Weights of a small mixture-of-experts language model, trained from scratch on English Wikipedia: 96 experts in each of 8 layers.
Below are experts of layer 5 (counted from 0) of a mixture-of-experts language model. Rows are named gate (a neuron's input weights, with its number), up (a neuron's input weights, with its number), down (a neuron's output weights, with its number) and show model dimensions 0-127. Each number is 128 + 32 x the weight over its row's rms, rounded and kept within 0 to 255.
Before each expert's rows: "mostly gets" lists some tokens that are sent to it at least half of the time. This comes from a sample of Wikipedia text that the model never trained on.

# expert 2
mostly gets: "300", "400", "600", "110", "500", "115"
gate0 [138  88 166 109 183 179 139 107 108 123 126 170 120 142 132 213 133  95 136 158 117 159 106 109 159 131 131 143 135 137 124 103 124  75 121 115  81 122 178 126 138 145 108 101 118 154  96 107 114 111 111 202 104 143  75 111 193 155 150 160 122 121 112 140 122  89 152 107 130 137 168  99 152 134 178 131 170 124  86 120 147 135 101 155  91 144  84 186 111 150 130  78 156 199 180  85 153 122 152  91 212 152 130 145 118  45 164 135 157 124 191  66 124  96 132 132 175  97 135 166 127 131  74 118  96  90  69 142]
up0 [ 65 172 145 143 125 123 131 137 111  84 122 143  85  42 168 112 140 134 104 123 110 156 124  82 120 100 136 154 141 139 109 157  88  50 108 137  54 132 151 141 167 144 131  85 166 162  86 144 175 123 164  85 137 125 173  90 114 126 144 154 175 106  74 126  91 172 141 139 155 129 114  63 110 106 130  90 136  99 143  98 138 164 125 197 130 118 168  90 144 108 188 145 142  96  96 153 106 153 182 120 167 106 138 142 164 117 154 134  97 103 148  87 103  70 123 175 139 133  83 144 116 159  78 195  56 129 150 159]
down0 [109 124 102 137 146 164 118  80 123 183  72 212 102 102  65 121  75 100 117 171 113 129 161 153 160 120 177 146 157 106  99 130 104 141  99 104 131 161 130 120 114 133 103 119 137 141 121 136 128 147  89 157 141 125 152 128 150 106 139 111 133  84 124 127 164  58 127 137 165 141 142 151 142  74 106 160  55 145  70  90 144 110 124 233  82 153 110 127 103 114  77 100 116 109 150 129 164  66  63 135 127 164 175  90 176  69 125  80 117 123 116 119 151 191 111 132  98  96 136 148 146  82 175  85 101 121 104  97]
gate1 [ 85  86 133 122 115  95 182 152 115 155 138 124  55  76 101 172 143 159 162 111 176 103 157 187 114 119 146 139 156 123 113 128 130 115 139 139 148 140 149 122 100 168  43 104 142 103 117  82 132  83 124 126  93 154 137 131 113 131 159 120 119 133 151 109  93 146 126 113 190 112 143  87 189 129 178 173  64 116 154  90 142 128 115  92 127 172 113  92 133 126 129  99 171 180  88 155 154 108 172 146  92 171 160 148 103 114 163 191 166 136 188  86 157 107 173 125  99  97 132 185 100 211 128 192 155 119 161 114]
up1 [ 99 155 147 140 104 103 170 148 102 149 160 149  58 135 134 173 122 119 129 149 141  78 103 151 134  79 150 204 139  76 106 132 118  87 126 106 169 101 164 121 119 177  38 104 132  86 139  78 129  87  89 104  95 150  89 114 183  90 127 133 135  88 166 137  73 157 122 109 144 148 140 174 166  85 138 147  49 130  92 111  96 154 113 135 149 174 103  67 178 115 140 105 186  92  97 165 146 143  87 179  85 110 164 130 111 127 110 116 170 149 165  89 157 134 138 107 124 115 106 109 124 157 126 200 172 150 138 123]
down1 [125 140 148 108 117 136 154 133  92 138  85  75 106 133 154 105 184 152 101  72 153 116 151  88 163 138  81 123 162 131  81 113 103 159 158 109  92 164 106 150 129 150 166 111 160 142 146 123 131 133 170 108  93 135 125 123 154 137  83 135  88 161 121 115 193 150 123 126 147  56  89 114 116 135  87 114 119 175 170 160 120  87 121  86 109 144 117  88 106 137 143 203 119 110 177 107  92 128 143 121 134 174  52 109 172 176 148  68 204  59 105 153 116 130 168 178 116 174  96 126 183 105 147  77  79 128 178 100]
gate2 [ 80 153 138 170 133 101 145  94 144  99  80 108 122 106 125 147 136 162 178 114 138 139  83 123 121  70 148 174  79 123 106 167 119 148 191 126 145  73 171 130 153 139 111 118 117  91 111 115 174 161  83  79  76  75 136  68 146 113  88 121 172 138 156 151 108  95  58 131 154 129 101  89 166 121 114 109 107 129 105 135  85 199  84 142  84 118 117 133 160 193 125 116 101 128 163 219 113 124 161  81 125  91 160  98 133  97 133  87 162 128 123 165 138 161 131 185 124 125  84 139 122 151 160 105  98  60  81 107]
up2 [131 108 133  65 165  74 154 113 100  96 119 117  66 132  62 140 114 154 174 149 146 135 182 186 152 144 149 166 166  85 169  54  65 114 109 146 104 116 187 140 106 126 104 129 167  76  98 106 137 133  76 121 127 134 158 103 168 132 117 111  91 143 110 149 109 154 128  83 143 143 106 124 108 126 138 166  53 122 114 122 185 133  82  91  95 161 172 113 151 190 183 101 122 151 156 140 103  99 199 132 143 146 106 166 125 115 170 131 124 103  95 164 133 175 162 146 113 112  51 155 128 162 126  79 140  94 103 140]
down2 [ 86 177 116 167 173 151  93 113 121 132 116 152 153 161 137 138 164 157 112 146 147 136  98 151  96  83 116 102 109 104 121 194 124 144 105  99  73 164  84 125  70 152 201  98  95 118 119 157 123 154 169 162 152 178 118 164 174  97 160 148  95 137  94 146 156 160 159 121 164 129 135 125 141 118 153 155 141 150 140  73  46 187 152 160 131 149 112  98 118 138 142  92 169 184 126 120 124 142  83 160  94 168 103  68 144 143  77 122  90 141 139 182 170 111 172 112 137  91 138 164 112 125  63 102  64 193 162 138]
gate3 [199  86 124 146 142 106 133 124 201 114 134  94 116 109 102 127 129 137 120 168 172 142 148 103 100 136 156  93 190 140 141 149  88 161  95  90 126 106 181 141 119  83 106 117 119 141 136 186 185 132  94  96 193 104 124 126  97 128 139 141 101 122 148 120 101 156  86 102 131  75  80 137  66 170 110 138 153 117 128 109  87 109 110 111  74 162 193  68  49 105 160 129 151  90 186 119 150  93 166 149  95  99 135  99  92 176 124 136 115 127 134 173  85 125 112  65 118 165  98  52 106 106 152 105 137 157 147  94]
up3 [ 96 137 118 114 141 147 174 153 133 161 159 160 163 135 121 125 180 198  59 174  89 130  78 140 113 121 172 151 146 188 102 187  84 179 129 195 157 130 129 174 115  96 135 132  81 155 109 154 154 181  99 131  88 105 139 151 106 105 141 153 109 144 144 138 203 143 138 206 133 125 141 104 153  94  76  77  76 102 124 134 122 130 145 143 100 223 157 123 127  86 144 158 144  82 157 117 159 122 100 173 158 112  68 149 138 133 137 132 133 102 116  84  77 135  97  58 131 129 130 116  76 134 118 141 106 116 140 120]
down3 [ 74 141 151 113 151  79 165 159 128 125 103 125 116 134 146 158 144 107 142 100  52 108 167 123 164 151 197  91  90 120  84 130 161 110 126 100 175 186 125 144  32 127 104 161 117 153 132 143  45  78 173 126 138 116  95 132 107 138 185  91 124 153 121 127 149 131 103 196 160 161 109 141 181 167 143  91 174 126 138 108 115 200  96 120 122  84 181  73 163 151 124 152 142 114 135 130  89 133 121 129 165 109 168 131 147 132 109  65 153 152 140 163 131 102  98 123 125 124  88 151 170 120 199  87 131 152  93 144]
gate4 [140 105 108  85 143 127  95 143 157  96 169 185 108 143 134  89 138 164 156 151 148 129 145  82  80 136 216 118 164 149 115  75 149 131 141 143 102  96 145 131 167 133  82 128 118 135 145  62 152 167 142 168 159 127 119 168 138  96 137 104 113 207 179 114  84 150  89 174  73 180  99 118 126 168  97 170 112 162  87 108  60 159 147 102 168 129 142 133 162 131 132 150 206  62 146 137 131  66 129 122 112 176  73 157  93 160 126  60 156 159 124 153 105 128 107 127 102 134 145 125 117 129 168  84 108 145 105 150]
up4 [125 167 122 115 148 128 133  75 141 123 192 183 110 156 176 111 103 153 154 141 147 130 142  47 136 109 168 113 142  81 175 121 176 139 103 131 147 116 152  98 165 152 143 128 146 129 193  53 131 109 115 155  92 174 116 126 127  69 180  75 133 132 159 143  95  93 157 144 135  78 147 193 156 139 159 179 114 170 162 130  63 182 149  97 171 135  74 131 135 142 149  91 192 139 150 153 132  80 123  85  80 140  82  98  96 152 122 129 129 167 170 155  84 155 123 162  98 184 139 128 115 151 157 129 108 175 147 146]
down4 [121 138 123 160 106 187 173 119 191  68 113 162 119 147 113  99 141 115 162  98  67 149 123 160 116  91 119 127 112 126 170 156  99 112 118  97 115 139 165 146 146 164 145 138 181 136 193 108 159 142 114 171 147 215 143 130 133 134 139 169 113 106 148 129 119  91 176 174 175 121 141 167 147 101  79 103 149  99 133 104 105 175 100 155  82 184  90 147 133  81 106  99 115 160 142  54 135  81 156 184  77  57 179  80 131 178 108 180  96 111 152 138 127 154 145 122 113 105  65  99 144 106 135 123 162 111 111 149]
gate5 [172  95 103 114  77 117 141 122 127 144 117 104 163 162  91 145 112 161 106  71  86 151  83  49 128 116  89 152 106 120 102 151  85 133 164 131 118 120 153 105 109 164  58 129 121 152 127 103 178 113  97 102  89 128 122 167 149 182 108  75 119 115 158  92  74 169 148 136 144 141 151 108 167 164 171  95 114 109 175 105 163 131 133 121 182 104 121 150 149 152 119 174 164 183 153  96  95  84 139  75 113  89  70 202 148 153 159 166 157 162  66 137 125 155 104 148  64 180 114 112  99 142 104 161 118 181 124 145]
up5 [ 96 113  90 147 140  83 153  97 116  74 128 165  61 123 179 150 123  58 213 157 158 133 120 159 131 147 172 130 150 110 144  76 124 165 106 123 152 210 127 178 119  72 167 123  91 113 112 109 127 169 114  89 192  90 135 184 155 125 143 122 177 122 103 161 156 152 128 128 110 135  93 162  73 132 144 109 190 184 118 165 160  98 146 104 130 162 177 114 139 138 124 100 130 112  96 125 198 108 158 164 121 152 148  86 112 149 153 103 136 174 171 134 114  49 156 129 157 143 142 104 136 132 121  98 126 147  76 155]
down5 [ 53 167 129 140 108 147  91 128 220 118  58 102 151  78 129  97 104 164  78  88 140 143 153  74 103 124 100 139 139 100 148 106  79 182  84 171 109  96  81 141 129 159 131 129 139  90 156 109 158 177 116 168  70  95 131 112 127 129 125 139 114 160 102 128  84  81 128  91 131 176 175  70 133 178 114 143 139 140 119  81 164 103 109  90 182 105 161 121 122 153 126 122 119 109 164 159 117 217 167 107 107 112 123 145 104 158 124 146  91  74 154 123 174  96 118 134 102 160 142 144 163 177 145 119 160  89 114 169]
gate6 [141 139 149 143  82  98 102 170 156 125 152 114 101 163  61 144 173 116 169 157 132 156 130  74 196  89 106 163 121  71 157  76  91 114  88 101 205 113 115  97 127 145 140 102 180 150 140 125 178 125  99 190 135 112 138 130 109 143 122 119 150 180  97 172 100 100 181  98 162 133 102 129 179 102  99  63 162 147 105 139 115 159 133 153 128 144 163 152 114 133 201  63 110 159 109  96  72 149  86 106 122 139 164 135 193 102 100 162  93 128 149 122 144 135 122  86 171 105 125 105 151 130  57  87 145 129  97 117]
up6 [160  80 164 131  90 114  88 159  91 138 103 122 154  86 133 172 125  77 126 176 139 173  58 125 101 126 154 108 148  76 133  90 100  98 124 172 139 160 106 104 121 152 102 134 107 128 104 154 120 144 123  92 147 114  55  54 147  84 117 102 129 129 139 114 184 140 134 142 146 163 102 148 166 142 196 181 117 164  53 104 177 138 139 103 186 125 143 172 125 143 166 160 109 122 144 114 108 108 154  93 164  69 112  71 144  88 119 145 152 114 144 143 130 145  98 116 223 115  97 132 155 203  92 122 111 181 109 120]
down6 [170 151  67 175 107  96 133 166 107 190 131 147 154 163 102  91 174 168 102 115 141 136 113 127 114 154 130 123 157 125 164  56 116 105  85 111  47 225 177 157 130 157  89 140 117 128 107 174 160 158 125 171  88 144 155 161 106 147 110 152 124 156 134 148 163  82 122 141 140 212 176 178 133 142  98 152 164 147 135 117 158 157 121 186 129 158 165 133  80 108 107 175  99 130 130 183 113 132 119 130 111 130 132 154 115 172 156 143 120 127  54 104  74 116  86 153 175 129  80 121 178 131 104 127 155 102 130 135]
gate7 [103  92 167 128 144 107 133 165 191 161 153 146 168 135 104 106 111 147 158  98 142 126 166 149  58 128  85 178  84 180 140 147 118  92 112 138 136 127 121 120  98 142 169  82 107 136 178 136 158 156 133 167 142 131  94 100 187 143 143 159 127 119 177  83 118 163 180 202 136 118 128 133 125 139 169 188 131  96 170  81 134 107 206 101 127 127 147  84 128 165 121 118 159 105 107 134 159 107 127 117 126 100 183  56 137 115 132  82 119 179 138 211 160 122 110 145  92 127 141 150 106  91 168 155  37 145 163 117]
up7 [100 169 153 191 181 116 106  66 172 159 128 137 121 124 173 132 102 144  55  80 148 138 148 150 109 121  72 155  67 143 102 142 137  89 164 138  93 118  79  61  67 156 129 109 104 107 178 109 157 109 108 104  67 148 134 162 120 158 191 139  79 139  72  69 136 154 131 129  95 106 103 109  95 133 145 153 108 108 124  66 144 146 121  84 118 180 136  76 106 155 169 127 195 140 110 149 116  58 122 136 147  98 160  73 142 116 158 126 117 169 123 139 146 124 145 145  80 125 143 181 104 107  95 109  98 125 163 143]
down7 [160 160 123  89 159  52 143 181 131 144 132 137 107  70 120 142 125 110 156 121 137  73  57 121 136 109 174 146 125  67 173 133  43  92 160 106 187 134 128 144  72 154 129 147 100 137 130 104 125  91 123 132 176 101 117 169 179 117  52 132 146 135 127 143  68 161 102 180 136 139 150 142  91  87 116 102 120 112 107  93  93 176  67 119 143 134 126 176 153 127 127 159  66  95  83 181 127 137 141 103 133 130 151 194 101 124 119  56 184  92 153 128 109 154 142 130 133 156 112 113 184 138 138 119 119 153 153 149]
gate8 [157  80 135 157 218 102 132 146 137 105  52  71 112 113  86 116 151  86 104 125  82 137 142  71 126 175 113 119 114 161 132 130 105  59 128 110 113 136 177 140 102  95  98 149 117  77 145 134 160  90  82 136 183 125  94 139 121 117  93 160 167  90 144  95 198 158 121 165  99 112  66 140 143 146 135 116 135 120 109 131 196 160 147 163 140 145 113 100 127 124 152 118 139 145 175 117 136 140 165 136 125 153 186 149 142 144 129 176 132 198 110 153 149 133  89 170  71 171 117 102 116 126 175 154 122 159 178  47]
up8 [ 75 159 139 142 110 174  81 123 176 156 109 127 183 156 138 139  71 131  86 149  60 103  93 155 130  45 113 194 123 111 136 111  55 120 123 166  82  80 164  82 141 125 102 151 113 155 114 118 147 116 120 112 109 125 124 111  84 130 150 155 167 115 116 103 180  82 133  84 121  70 148  97 147 126 156 152 150 142  90 126 153  93 126 134  94 105 175 111  98 118 156 125 179 132 170 143 117  85 147 146 108 131  84 105 166 162 124 127 100 187  50  79 185  85 131  91  82 131 106 112  81 112 106 130 161 103 129  74]
down8 [134  74 135 122 145 112  79 109 140 121 155 186  79 153 142 120 182 135 183 177 186 146  83 121 182 149 107 189 179 112 115 141 160 122 164 163 129 151 141 132 110 119 140  40 106 150 174 157 120 140 104 176 118 124 106 181 153 111 115 114 100 147 113 120 139 145 108 142 133  86 165 146 164 169 112 114  91 116 134  89  71 198 164 145  90 135  61 131 118  93 112 142 212 112 118 109 123 167 115  66 149  99 130 157 128 114 138 156  87 184 130 163  74 149 149  96  98 107 126 120 167 102  89 146 110 174 179 113]
gate9 [114 144 132 129 137  91 147 136 125 124 117  84  67 101 143 137 106 175 143  54 136 160 125 164  90  87 126 120 122  63 120  82 182 143 108 165 178 142 166 171 106  78 189 161 104 183 112  79 171 127 167 144 138 184  83 175 137 156 125 128 169 134 165 153 120 122 142 131 104 128 194  97 132 110 132 148 138 153 100 114 126 102 167 184 143 150  86  72 178 196 106 104 127 145  83 113 106 101 139 137 103  69 113 184 133  92  94 118 126  88  76 175 116 122 141 113 113  80 118 128 141  93 173 149 163 148 189 135]
up9 [146  76 139  85  97 141 127 150 163 141 125 148 211 160 160 113 150 121 181 164 119 108 144 100 116 165 128 129 132 189 136 173  89 128 169 132  64 109 101 104 142 201  71  64 139 101 128 165 110 157 144 103  60  98 169 118  82  80 131 140  97 137 100 114 146 145 108 106 149 170  98 181 142 140 165 118 113  95 123 155 128 184  90 123 148 140 192 146  87  89 147 133 132 121 148 121 177 127  84 160 139 118  87  58 123 151 158 144 125 166 195  88 138 136 173 128 102 117 119  81 127 129  81 103 139 130  73 177]
down9 [106 144  84  92 109 150 103  98 139 108 125  70 133  97 136 129 140 140  75  75 149 169 149 137 153 153 114 148  91 108 132  97 192 127 155 115 134 158  58 140 114 175 113 161 170 117 124  99 141 112 177 225 112 103 108 116  67 143 126 111  59 151 103 126 138 125 111 118 112  95 102 120 101  90 106 101 161 113 125  85 152 162 102  28 145 154  29 135 106 128 139 134 144  73  68 104 169 122 116 168  75 154 117 146 112 134 168 125 134 153 120  96 117  84 140 138 109  86 131  86 143 159 151 182 158 144 113  92]
gate10 [111 104 180  61 187  91 107 131 163  84 116 158 153  88 183 115 137 143 152 172 166  72 112  77  94  73 119 116 121 121 125 151 116 158 128 146 173 203 141  66 160 116 125 127 155 127 137 169 139 144 131 126 128 121 119 126 180 137 141  89 127 104 112 121 113 136  99 159 143  95 143 104 122 174 115 162 153  59 129 130  90  79 132 144 154  95 168 125 114  53  79  75 117  73 124 130 105  97 117 160 139 146 142 139 119 171 114 219 160 134 114 146  76 138 191  81 136 184 105  91 152 107 142 156 129 171 156 165]
up10 [175 152  69 182  86 136 150 123  85 134 157  73  98 157 102 133 142 104 139  79 125 149 150 157 183 186 143 147 130 149 154  73 162 112 112 113  66 114 102 173  83 138 149 164 129 164 128  86 147 127 122 126 118 147 140 160 127 120  95 132 128 105 113 158 151 118 151  79  94  99  72 134 203  87  97 125 122 185 161 150 167 130 133 112 122 171 103 112 103 198 190 170 149 170 119 108 108  99 162 111 125  78 130 106 166  88  89  75  95  75 132 128 158 101 119 186 145  96 176 100 160 164 104  86 132  74 114 123]
down10 [102 120 102 149 100  74 124 118  57 141 121 163  71 134 121 109  75 151 209 126 123  58 120 147 138 153  98 148 103 157 153 137 147  45 120 106 173 147 168 112 132 140 180 129 182 211 132 137 100  97 117 174 132 133  88 109 130 151 125 103 125 142 174 134 142 132  91 145 166 170 124 125 200 115 145 106 102 124 155 138  88 126 168 119  77 132 149 121 151 176 137 104 176 161 166 136 109  71  96 120 148  52 144 164  82  77 154 146 102  77 130 153  97 145 160 111 144  73 128 125  98 136 109 100 124 104 140  74]
gate11 [146 133 156  93 106 171 128 141 144 122 128 104 128 148 135  61 139  75 104 123 180 158  91 142 179 153  87 155 151 135 107 118 110 155 115 122  95 102 155 136 150 130 118 153  79  57  68  94 156 118 174 104 155 104 135 118 117 136 151 118 159 166 120 147 192 156  84 175 109 170 121 153 170 147 189  98  83  59  82 135 157  91  76  89 126 144 151 157 151 120 102  98 168  83 114 128 110  73 167 138 189 140 100 139 154  99 144  79 129 127 118 149  87 118 160 178 111  77  67 106 151 127 127  50  93 163 128 168]
up11 [138  82 139 132 155 149 135 183 127 148 123 123 159 172 107 151  77 125 120 160 140 172 119  63 100  96  80 128 189  88  56 130 155 113 110 116 146  94 132  93  97  95 134 122 107 136 187 137 185 137 152 176 163 115 105 134 141 120 148 152 155 134 145  57 186 104 137 154 217  94 109  86 105 147 128 122 104 114  94 134 117 160 129 132 129 146  82  74 210 204 142 104 145  81  77  90 142 124 165 131 119 141 126 124 110 193 198 130 120 139  95 123 122 147  81 143 143 134 119 137 170 135 126 146 112  95 177 184]
down11 [135 164 166  85  63  87  97  95 160 121 133  95 100 109  97 177 148 149 137 147 135 146 126 156 133 169 182 174  58 165 204  98 141 143 110 166 154 163 148 100 157 123 153 157  93  58 131  80 120 171  95  68  71  95 103 152  85 115 123 132  88 103 109 137 151 153 121  95  91 120 133 136 151 161  94 186 148  87 107 122 184 124 140 123 108 149 112 131  86 127 157 149 169  88 148 141 100 147 100 110  67  55 131  97 124  67 110 120 151 101 156 162 118  91 135 145  88 121 155 160 114 138 139 155 169 158  65 108]
gate12 [ 77 104 142 113 138 152 128 146 142 111 115 152 117 180 160 106 125 147 107  95 201 111 136 156 181 155 127  98 147 146 155 127 112  95 158  75 139 173 106 121 107  92 125 104 124  78  64  91 132  74 155 161 118 135 151 134  95 123  83 163 121  71  88 115 115  99  60 117 121 172 147 130 192  78  98 174  81 162 123 149 120  93 167 142  72 124 168 150 136 181 129  49  98 126 111 149 149 123 173  94  84  95  83 111 143 100 160 102 118 109 176 146 159 132 169  78 145 169 150 132 146 121 157  91 179 135 117 199]
up12 [113 164 116  80 133 130 116  89 112 110  87 150 140  72 163 110 125 147 139 148  77  97 123 173 147  98 146 112 127 135 136 121 131 110 122 152 101 139 141 202  97 174 127 136 145 139 102 148 147 147 178 107 126 117  83 120 144 141  80 145 118 164  41 134 133  70 138  82 160 153 107 154 173 194 172 112 109  87 141 124 116 131  63 148 137 109  78  79 117  92 191  82 147 112 132 109 118 119  99 161 155 153 148  86 188 171 157 115 120 115 119  99 111 157 130 154 104 159  61  93 139 226 121 168 118  94 201  90]
down12 [ 94 153 128  98  83 131 135 106 121 154 163  76 178 106 131 144 149 136 117 125 115 112  73 155 124  94 158  87 169 132 145 114 123 151 167 145  97 125 158 143 136 121 172 126 157 164 108 219  88 177 168 174 134 115 169 129  85 125 125 169 133 155  71  62 172 130 208  70 156 116 171 147 169 125 119 121 114 139 164  96 115 154 148  82 123  69  90  88 136  95 180 120  85 142  66 109 198 110 105 150 127 141 120 153 184 130 109 163 143  96 135  98 106 140 181 119 154 132 110 175 122 154 110 108 142  80 120  63]
gate13 [151  63 129 166 120  84 111  97 161 149 119 134 121 138 133 121 164 129  99 163 129 126 134 115 130 107 112 107 191  92 116 174 149 136 142 159 171 164 158 117 109 107 115 131 179 103 135  32 147 155 179 176  92 165 133 133 166 170 127  97 104 107 136  67 126  41 171 141 173 130 141  88 181 155  79 116 166  81 128 142  98 151 154  85 160 155 189 108 144 203  73 151 150 125 133 108 167 130 113 106  89  90 151 112  98  71 111 112 137 187 121  86 123  95 148 134 169 155 146 148 133  99  94 168 175 104 109 135]
up13 [ 98 168  97 155 126  62  66 100  97 162  74 119 159 161 148  88 160  92 112 144 134 146 133  82 119 115 112 185 142 130 135 152 113  98 131 167  83 145 157 133 147 143 130 110 144 138 114  33 144 155 170 102  79 158 120 119 115 169  85 110 151 110 151  83 114 104 115 166 149 105 125 129 158 184  69 103 145  76 152 118 201 176 144 123 118  67 167 135 134 137  94 110 134 125 185 170 188 164 193 136 119  68 159 114  80  70 114  79 113 150 137 134 103  98 113 141 111 158 114 122 147 100 134 198 117 116 142 128]
down13 [135 102 132 125  99 161 144 163 102 148 122 101 128 141 104 154  94 116 170  94 114 159 105 181 131  88 214 169 103 140 109 139 164 106 131  35 138 155 146  92 135 128 103  95  91 131 152 123  77 138 122 133 156 117  70 100  91 163 129 192  93 114 130 154 150 148  89 103 130  76 143 162  37  97 125 140  80 103 180  99  96 127 129 175 102 123 122 186 148 103 153  98 137 108 110 114 117 133 151  57 136  66 130  87  75 153 116 152 130 181  84  91 122 128 156 147 140  83 152 137 216  95 124 130 133 134 157 105]
gate14 [155 185 157 144 159 107 168 133 113 149 155 121 160 139 193 129 117  89 137 150  93 114 137 134 120 185 158 123  88 135 135 124 139 132 150  86 120 123 120 178 116 114 172 157 144 190 139 159  77 153  99 170 148  90 141  82 136 122 119 111 133 112 111  89 109 136 129 132 158 124 152  88  56 136 165  78 135 165 109 158 183 135 128 121 124  95 128 123 161 124  99 118  70 144 229 132 156 132 176 193 131 130 137 148 142 106 133 115 103  82 142 126 102 177  74  99 121  67 116 209 144 125 146 160  58  55  76  85]
up14 [101  91 123 118 129  79 170 123 170 185 102 116 124  81 133 123 121  83 136  12 104 119 139  84 141 120  88  82 152 127 148 141 115 122 157 125 167 119 127 147 123 128 103 115 130  66 139 140  98 167 159  98  97 149 123 198 142 148 182 140  75 126 123  90  99 152 118 107 111 169  87 154 148 108 106 143  89 149 120 139 143 113  95 180 125  79 110 159 149 143 144 104 125  70 116  98 140 161 110  96  82 192  85 173 127 109 149 116  52 172 155 149 155  61 139 132 167 175 102 112 125  91  96 126 121 193 179 164]
down14 [147 154 117 172 144 127 117 221 121  98 126  87 111  91  88 128 150 189  90 160 159  80 147 132 142 173 123 168  99 115 188 138  92 149 200 124 158  75 113  84  98  90 164  87  58 155  97 160 110 111 114 166 202  98 124 155 121 111 147 138 137 147  76 188 155 154 136 134 134 139 163 122 142 106 146 179 141 152 126 115 101 175 136  97 148 141 136  77 171  75 165 180  86 117 152 136 119  78 158 165 127 108 111 130 181  73 126 114 177  87 124 114 113 119 158 100 120 150 129 118 145 160 101 195 116 128 151 140]
gate15 [152 170 204 142 147 141 114 147 139 162  91 173 171 141 176 138 147 149 100  94 125 144 144 153 168 133 159 142  97 122 177 166 207 181 134 131  88 151  94 176  74  99 170 159 106 121 175 181 142  79 156 116 134 136 146 123 137 155  62 126  93 136 146 113  98 133 129 106 152  86 120 132 128  82 161 149 126 102 110 164 120  86 162 164  94 128 105 204 125 163 129 113  95 173  66 142 109 116 118 164 140  86 109 150 138  84 163 118 183  93 134 107 108 168 182 104 141 138 135 154 166 100 208  87 125  97  77 126]
up15 [ 83 160 173 163 133 140 120 105 118 156  36 140  85 189 141 159 144 138 133  91 154  81 120 130 135 144 147 109 160 130 168 156 174 133 100  39 122 124 109 107 130  96 158 164 184 124 161 124 111 127 151 158 145 110 180 118 184 169 133 152  62 117  93 137 165 106 170 121  87 136 166 173 110 168  88  96 125 143 122  97 173  98 123 127 114 117  58 160 115 144 102 164 176  96  64 201 119 165 122 156  89 134  84 123 123 169 120 145 132 165 187 160 142 151 107 132 150 108 133 122 122 103 190 135 146  76 109 143]
down15 [138 199  84 126  94 104 159 118 117 144  88 104 139 198 130 136 124  60 163 109 134  39 124 114 184  85 170 186 145  94 139 112 130 156  99  60  89 153  35 204 133 120  83 139 116 121 115 138 113  94 154  92 129 173 171 102  87 114 143 112 111 118 148  99 170 178 149 114 126 131 123 126 126 146 107 121  66 131 127 114 101  75 135 122 146 125 106 115 147 123 149 100  89 143 138  98 165 157 135  99 151 142 117  74 149 106 131 127 131 120 107  73 120 119 160  77  89 145 184 141 180 118  90 177 162 148  96 167]
gate16 [124  85 147  80  70 159 104 127 128  94  95 149 108 134 178 135 151  66 155 186 137 177 174  82 128 160 145 128 137 185 116 140 150 142  51  76 196 121  94  88 149 180 136 154 200 140 146 122 118 141 142 105 131 143 122 127 168 142  71 129 159 123 117 121 176 163 111 155  89  90  94  97 146 176 160 113 121 152 161 106  68 157 117  81 139 154 150 130 179 170 116 165 183 128 101 121 141 149 153 150 146 125 138  86  84 124  86 112 141 167 147 111 129 174  72  51 103 108  90 152 103 115 125 116  81 127 155 121]
up16 [116  97 186  98 115 147 114 118 174 151 107 145 144 166 173 171 148 116 143 143 128 155 143  85 147 144 139 158 144 141 111 162 207  84 119 134 139 151 102  61  93 191 145 188 119 143 114 110 135 168 169 127 186 119  78 109 148 141 154 107 132 199  94  93 130  76 176 110  49  88 118 146 132 145 142 134 181 108 138  95 101  80 144 154 112  99 142 171 143 152 109 148 111  84 152 138 116 173 108 154 192 156 150 148 117 166 139 122 126 192 111 101  71 127 144 140  54 123 138 144 122 167 119 155  93 195  92 159]
down16 [144 114 161 128 130 117 143  88  81  94 199 128  10 167  78 117 153 108 118 106 147 138 192 125 104 116 149 147 128  99 135 123 147  81 100 141 142 142 110 102 125 147 181 128 161 123 139 123 100 112 121 154 142  97 148 118  78  96 159 145 121  39  90 121 116 113 137 146 151  69 154  99 124 135 114 161  69 168 111  83 151 127  95 153 116 117 109 137 155 131 183 136 112  78 121 117 140  72 187 122 122  92 138  94 141 166  65 107 129 105 120 115 151 107  61 114 166 102 167 168  65 138 106  92 197 163 170 120]
gate17 [145 205 186 118 156 119  66 130 152  75  92 134 174 127 114 113 132 103 100 146  84 118 107  97 126 109  35 106 121 148 121 136 144  98 155 167  46 170 137 165 146 150  55  74 141 144 157 167 137 129 153 150 110  84 137  90 114 119  85 116 111 125 159 130 151 156 161 113 145 153 112 137 135 109  93 193 161 134 116 142  98  91 154 138  91 163  95 115 120  78 156 123 127 151 119 103 141  90 109 127 129 172  81  94 124 185 195 137  81 200 143 104 178 130 127  92 110 139  78 106  96 158 117 183  85 127 124 136]
up17 [135 124 176 158 159 115 163 140 148 147 146 130 140 139 129 127 151 187 143  71 120 134 163 170 127 148 149 180 212 117 108 160 109 136  99 110 197 137 119 193 132  93 101 119 192 124 150 110 165 113 106  89 118 134 167 126 138 103 194 167 127 134 164  86 115 134 107 157 187 109 137 134 136 155 114  71 130 144 136 145 161  76 136 144 137 130 178  98 116  90 136 163 117 108 181 118 108 135 107 163 146 114  83 178  77 120 125 102 132 141 113 156 177 212  83  75 148 186 137  52 142 113 143  87 179 149 185 113]
down17 [159 113 119  93 158 153 172 108 119 144  77 101  95 104  92 164 118 111 131 129 194 134 147 113  79 189 123 152 135 145 139 130 173 193 102  88 141 141 122 125 128 177 167 134  98 138 154  57 131 153 122 157 122  86 149 105 128 110 130 164 186  43 155 156  75 127 155 116 192  82 141  99 108 149 150 102 122  88 185 124 121 176 112  83 109 131  97 163 121 118 134 134 122 186 160 157 115 168 139 151  70  76 133 147 122 114 154  78 170 106 112 158  90 141  93 130 150 116  97 160 214  79 154 113 117  98 163 175]